config.toml
d_model = 320
routed_scale = 4.47
lr_router = 0.000414
tie_embeddings = false
parallel_block = false
init_std_qkv = 0.0417
init_std_up = 0.0417
lr = 0.00951
warmup_steps = 76
decay_fraction = 0.371
seq_len = 512
doc_mask = false
Below are experts of layer 5 (counted from 0) of a mixture-of-experts language model. Rows are named router (the router's row for the expert), up (a neuron's input weights, with its number), down (a neuron's output weights, with its number) and show model dimensions 256-319. Each number is 50 + 15 x the weight over its row's rms, rounded and kept within 0 to 99.
After each expert's rows: a language model's description of what the expert responds to; "raises" lists some tokens whose logits its average output raises strongly, later layers aside. This comes from a sample of Wikipedia text that the model never trained on.

# expert 1
router:77 48 48 45 59 54 72 46 48 70 54 66 78 64 58 46 88 46 34 29 18 51 60 74 52 53 65 21 85 68 70 34 66 66 51 56 27 41 63 54 35 19 68 39 31 47 26 62 60 40 27 64 13 57 66 36 13 52 47 71 52 28 60 47
up0:61 54 67 66 47 23 45 35 40 16 32 54 61 54 52 35 62 22 35 56 69 36 46 85 50 59 28 31 53 55 60 56 58 51 56 40 40 41 45 72 76 73 27 42 57 68 33 34 54 70 70 65 39 37 26 38 51 21 34 65 84 74 66 56
down0:22 79 61 83 53 58 78 61 51 48 71 63 41 50 43 29 31 43 50 49 42 62 61 65 38 83 61 24 49 74 37 17 32 36 63 51 47 56 76 54 59 58 38 37 45 42 31 37 42 56 46 40 40 59 39 56 38 73 41 49 73 51 38 72
up1:55 37 93 57 34 64 67 36 56 43 32 29 58 12 31 62 46 35 33 36 70 37 60 69 52 46 37 51 75 61 46 47 48 72 51 23 76 25 49 47 64 54 35 31 62 42 46 42 61 63 48 44 37 53 31 55 56 40 23 66 39 52 54 51
down1:71 60 53 41 46 32 34 40 56 36 47 76 37 27 45 53 42 63 55 73 48 54 50 60 61 54 42 50 60 34 45 68 34 28 53 47 65 50 33 07 53 43 23 46 45 52 51 31 52 53 34 27 39 59 79 76 16 36 46 35 53 32 55 37
Second pieces of capitalized names and words split after an initial letter, such as N-eed, N-ida, I-thaca, plus proper-name starts like Mos, Ver, Ab.
raises: "gen", "er.", "ers.", "ters", "m.", "ropod"

# expert 11
router:76 32 55 40 83 31 67 58 57 47 55 66 38 62 66 42 60 56 40 32 23 60 74 57 56 43 48 30 48 74 67 43 53 45 61 72 29 61 54 40 35 48 46 50 40 61 22 55 65 41 45 79 34 43 55 43 45 80 66 28 46 34 60 31
up0:46 34 66 26 29 69 34 36 43 31 47 39 34 45 28 38 70 53 34 78 39 36 67 42 50 28 47 48 42 61 48 67 55 54 55 44 43 48 46 68 45 55 49 51 75 64 84 51 68 33 57 63 46 58 24 36 32 39 52 49 36 83 52 50
down0:62 60 69 68 75 47 63 57 52 47 63 50 49 51 35 44 44 46 43 55 52 46 62 71 41 69 63 75 83 32 77 55 48 24 68 77 65 76 46 34 42 41 23 38 57 67 63 56 48 48 56 19 60 65 45 33 49 70 27 46 47 54 84 61
up1:59 63 75 78 56 48 68 66 45 47 67 63 42 61 44 40 51 54 49 43 66 48 84 45 46 35 53 51 33 29 31 51 27 32 57 69 59 26 46 31 54 67 73 66 19 40 54 43 57 79 70 44 53 30 54 50 61 66 59 70 27 58 43 53
down1:48 38 32 51 65 65 51 47 63 68 39 38 39 32 48 78 68 36 56 47 33 46 62 69 43 37 45 44 64 43 36 49 40 57 55 64 70 51 35 38 52 60 34 70 60 36 57 54 54 32 45 50 54 23 71 50 44 39 55 70 72 53 48 27
Word-final pieces of rare or technical words and surnames, such as -ight, -osis, -ations, plus table pipes and small digits.
raises: " a", " the", " league", " forced", " home"

# expert 58
router:59 38 39 35 73 52 69 41 29 61 47 70 61 55 66 36 69 36 39 36 31 69 72 65 42 31 66 36 53 53 72 47 75 63 59 49 26 65 58 56 40 37 47 47 38 55 24 53 55 32 31 65 33 54 79 31 37 59 47 24 65 47 70 32
up0:43 43 16 36 57 56 39 49 53 76 71 57 32 42 61 30 63 49 73 83 48 31 39 43 79 28 39 46 58 54 34 68 28 45 57 77 61 25 40 59 56 57 53 45 45 72 36 61 44 54 63 98 56 42 40 47 71 72 42 46 73 37 64 48
down0:54 44 57 44 50 33 41 41 64 40 24 42 52 44 15 60 58 84 56 21 49 47 54 47 52 71 66 70 36 61 69 73 35 47 47 36 84 37 80 49 38 61 61 79 58 51 60 26 44 29 26 10 41 47 24 63 27 30 64 57 73 74 51 61
up1:70 68 42 49 53 65 85 59 73 50 29 28 65 48 30 70 54 49 39 70 65 24 67 46 58 48 67 36 49 47 49 54 43 48 60 57 71 52 56 49 35 69 43 40 18 43 55 26 55 77 42 53 44 74 44 47 40 47 54 38 38 35 52 39
down1:27 34 45 80 57 41 58 56 76 71 64 68 35 54 64 38 58 47 79 44 52 49 22 50 62 56 40 39 50 59 39 60 66 76 46 43 74 44 41 42 69 39 42 45 62 41 39 60 50 41 34 41 24 49 51 34 39 63 53 67 32 72 54 66
Past-tense verbs and -ed, -ized, -ered endings in narrative, such as triggered, garnered, began, took, announced.
raises: "-", "=", "Scientific", "P", "O", "H"

# expert 27
router:59 31 41 19 63 46 52 44 53 47 47 58 56 73 55 42 63 53 39 44 34 56 71 62 58 47 44 21 64 64 75 36 50 43 77 61 28 68 68 44 38 39 49 48 33 57 20 48 64 24 45 84 37 66 75 40 50 63 61 49 39 47 70 29
up0:37 51 50 69 70 37 49 31 48 88 58 56 99 57 26 57 51 32 58 50 70 46 46 66 33 64 70 41 39 54 63 36 91 50 63 30 74 51 51 42 65 70 26 48 39 36 52 56 28 77 55 29 41 57 49 35 67 69 35 51 47 32 40 66
down0:54 41 60 28 64 57 43 78 58 49 38 64 48 40 33 48 42 80 41 47 23 63 63 74 34 53 48 44 57 51 46 53 39 41 50 38 28 57 43 30 68 41 31 26 47 35 27 46 58 73 54 31 34 31 36 39 51 50 34 41 59 49 54 79
up1:13 45 48 45 45 44 52 33 62 43 45 56 49 25 50 32 52 70 55 41 42 38 44 49 11 30 31 37 09 57 41 35 69 27 46 42 46 35 37 39 54 49 60 58 49 84 74 33 19 66 57 59 87 47 68 68 21 44 62 71 40 51 09 53
down1:60 29 58 49 42 66 59 26 31 34 58 66 64 49 34 29 27 42 53 52 58 47 56 22 37 73 48 44 47 67 47 24 55 43 31 51 46 73 72 48 43 54 61 52 42 68 83 48 16 51 64 51 45 52 48 60 50 76 60 24 70 79 49 48
Line breaks and pipes in wiki tables, squad position codes like FW and GK, Scientific classification, and pieces after an initial capital, e.g. G-era-is.
raises: "s\"", "s", ","

# expert 42
router:60 53 15 20 53 36 64 32 43 67 53 48 52 62 49 32 66 55 57 50 29 61 56 55 55 48 48 38 61 73 44 44 55 59 60 50 18 87 47 47 17 34 62 56 32 43 49 46 64 32 39 71 47 50 59 37 33 67 38 62 36 32 65 43
up0:26 52 53 68 49 42 59 19 52 32 61 51 28 42 52 46 31 72 73 24 71 44 55 45 42 92 22 63 37 71 26 84 46 58 57 47 59 59 34 50 49 30 59 51 52 71 51 51 54 47 73 52 66 74 76 65 71 58 58 49 62 75 47 42
down0:40 34 68 17 68 42 29 52 50 48 32 62 42 29 63 73 32 69 50 47 73 38 38 66 61 62 39 56 48 62 76 59 63 58 54 37 64 62 47 47 49 38 75 50 27 43 62 49 26 60 43 41 43 53 38 35 46 67 46 26 33 35 82 34
up1:66 79 54 65 18 28 61 35 57 40 57 58 44 63 74 64 46 58 55 75 73 35 38 72 35 53 32 40 39 45 52 43 61 53 52 62 65 31 49 43 55 52 69 54 50 77 33 45 46 59 50 23 52 64 47 71 32 32 28 52 23 36 62 33
down1:54 79 51 41 62 48 35 54 51 69 58 40 59 52 27 23 67 49 54 55 54 48 50 83 42 14 43 34 44 53 36 31 56 61 65 43 50 44 31 64 24 64 39 39 72 31 41 73 68 49 66 60 83 53 76 33 50 40 58 40 35 27 46 51
Inner pieces of compound words and place names, like Land-sc-ape, sport-sc-aster, Water-lo-o, wood-c-reeper, Man-ass-as.
raises: " it", "fe", "ens", " she", " points"

# expert 12
router:67 51 39 42 56 62 64 48 65 45 33 60 66 59 63 39 67 72 53 37 40 64 56 55 42 33 63 32 54 70 64 39 57 41 65 55 57 77 51 58 39 52 65 32 12 71 10 50 64 25 26 42 26 48 74 59 30 44 67 57 51 27 59 46
up0:60 63 63 80 72 45 49 49 30 42 36 00 38 37 51 36 25 45 52 51 46 50 58 68 53 33 39 35 31 51 27 57 38 74 47 34 79 61 51 61 41 72 53 59 41 54 54 68 56 49 79 48 41 72 43 40 47 47 67 55 70 75 64 47
down0:63 35 44 49 48 49 40 60 56 56 64 63 34 32 40 32 43 53 33 53 40 41 44 61 51 58 71 68 34 55 52 53 42 60 69 45 39 21 58 59 24 47 66 44 44 66 27 92 52 63 63 82 31 51 62 38 36 47 47 55 36 36 47 42
up1:42 30 37 64 53 54 59 42 35 38 43 47 83 44 75 60 33 51 43 55 66 21 74 39 44 58 44 51 63 27 45 56 49 53 18 53 83 48 71 44 51 78 51 54 45 67 49 47 64 89 48 37 41 49 42 58 76 46 68 47 78 55 36 58
down1:55 48 54 56 39 39 49 70 31 61 35 27 56 28 56 58 53 75 40 59 25 73 35 63 78 44 45 52 23 55 58 73 65 29 40 38 33 26 60 50 51 09 63 37 60 45 62 19 49 33 19 61 68 82 57 46 38 37 27 46 32 45 29 61
Coordinating and linking words mid-sentence, mostly and, plus of, than, as, or, but, however, though, as in three and a half.
raises: ",", "-", "\n"

# expert 13
router:61 50 37 31 59 43 54 57 49 68 50 71 60 66 37 44 66 60 45 27 29 72 69 65 70 76 66 26 51 65 70 33 53 61 56 49 35 54 65 60 35 41 57 39 37 50 62 59 68 57 48 68 35 63 63 22 30 59 43 50 55 23 65 38
up0:52 42 76 65 41 36 61 65 51 27 73 37 67 49 52 58 76 25 40 49 78 59 43 50 71 82 42 54 01 69 59 51 64 45 67 59 48 53 24 34 36 51 71 69 72 77 81 34 86 47 77 62 49 40 55 59 56 43 45 53 82 55 43 67
down0:53 43 44 49 25 27 48 53 20 41 42 65 48 47 32 60 37 58 29 41 30 38 67 60 59 50 49 61 56 35 66 24 37 67 41 54 54 51 64 43 32 51 51 33 45 29 28 45 56 62 45 68 60 81 58 69 69 99 48 55 61 59 59 81
up1:33 65 70 57 34 35 23 43 36 55 53 58 61 54 56 62 24 39 59 46 38 34 69 69 60 49 46 71 45 34 43 52 50 53 50 44 69 50 42 39 54 38 54 67 78 94 47 67 61 71 57 50 59 51 30 25 63 34 45 61 62 53 41 38
down1:39 55 06 31 46 24 71 42 67 35 53 62 75 60 60 46 69 70 53 60 25 62 42 39 44 45 56 37 64 70 21 19 75 73 68 34 56 56 43 64 69 48 46 30 62 61 51 56 47 82 41 54 44 73 48 52 47 67 73 55 27 34 44 37
Determiners and articles opening a sentence, title or list entry, especially The after a colon or period, plus All, His, No, In.
raises: " –", " Canada", " Saudi"

# expert 4
router:77 46 35 33 52 41 58 27 46 46 45 64 58 58 40 31 62 46 38 44 34 63 59 67 68 59 52 24 79 64 76 41 63 56 49 69 29 37 57 55 37 09 75 57 17 46 21 63 69 18 36 97 33 56 62 53 39 62 64 51 52 38 88 38
up0:48 51 51 15 38 39 28 35 67 61 53 56 59 36 17 58 41 67 74 84 56 62 31 46 43 32 49 56 20 43 68 72 31 73 57 38 45 41 36 25 55 57 49 73 42 50 38 53 45 41 54 46 70 13 43 47 65 21 24 55 29 43 57 73
down0:22 47 29 39 57 41 42 45 10 54 48 34 39 55 62 34 44 63 41 73 47 33 67 74 57 66 55 62 63 42 38 51 37 63 54 45 40 67 58 41 40 35 56 36 60 34 61 52 37 38 57 60 65 31 38 67 35 43 32 45 52 82 51 44
up1:38 21 31 60 58 32 55 50 51 65 65 27 76 60 45 56 28 40 64 54 58 55 45 31 43 33 42 47 69 43 56 45 20 36 57 28 48 34 36 74 47 39 48 25 51 60 52 51 79 61 47 58 32 53 64 79 54 59 61 55 09 64 53 33
down1:39 54 71 35 51 57 45 38 48 45 30 70 73 66 66 44 52 26 49 50 63 46 48 43 67 73 57 50 22 47 66 50 47 35 66 41 60 69 67 27 30 74 43 42 32 56 39 49 53 95 56 75 38 45 70 53 42 54 50 51 54 53 66 81
Word pieces right after a capital initial in foreign or unusual names, often in tables, such as Y-ach-ting, K-ow-alski, Y-um-a.
raises: ",", " term", "men", "atory"

# expert 50
router:61 37 30 39 66 34 51 42 46 71 53 70 52 69 62 32 80 48 34 40 38 63 63 71 47 37 55 30 67 60 49 52 48 69 79 56 38 63 39 56 43 20 69 41 27 60 26 73 60 24 31 82 40 58 67 29 25 61 51 56 62 37 71 30
up0:34 40 57 42 53 31 35 44 59 84 57 35 57 58 51 47 32 46 41 42 58 51 85 23 24 52 31 32 22 61 41 85 53 57 32 60 75 34 06 41 50 62 50 51 48 53 75 39 64 78 46 43 49 70 35 47 72 63 43 59 33 28 48 31
down0:37 75 32 77 41 63 55 54 48 37 65 65 55 36 46 41 34 42 73 41 60 68 26 69 48 78 69 78 57 54 78 66 88 36 43 50 42 39 45 55 30 40 65 45 56 49 33 32 57 38 79 39 51 63 47 61 33 20 35 51 80 28 58 69
up1:67 47 69 70 35 59 47 33 79 42 68 46 84 45 64 84 87 57 47 70 57 41 75 44 41 55 33 36 50 63 58 50 63 47 45 53 50 39 37 62 47 46 58 56 45 57 67 25 46 36 62 57 38 52 39 65 34 50 73 76 60 47 50 68
down1:60 40 59 56 42 44 63 63 72 45 51 58 67 48 65 69 66 63 40 60 45 59 56 74 52 60 62 57 56 50 54 69 48 46 61 40 52 59 45 54 57 50 83 54 80 56 32 61 84 77 47 36 64 60 41 48 34 28 41 22 25 49 40 29
Commas fused to word endings in lists of people or places, such as "Ozawa,", "Texas,", "),", plus following "and".
raises: "}", " injur", "ality", " hospital", "/sq", " Total:"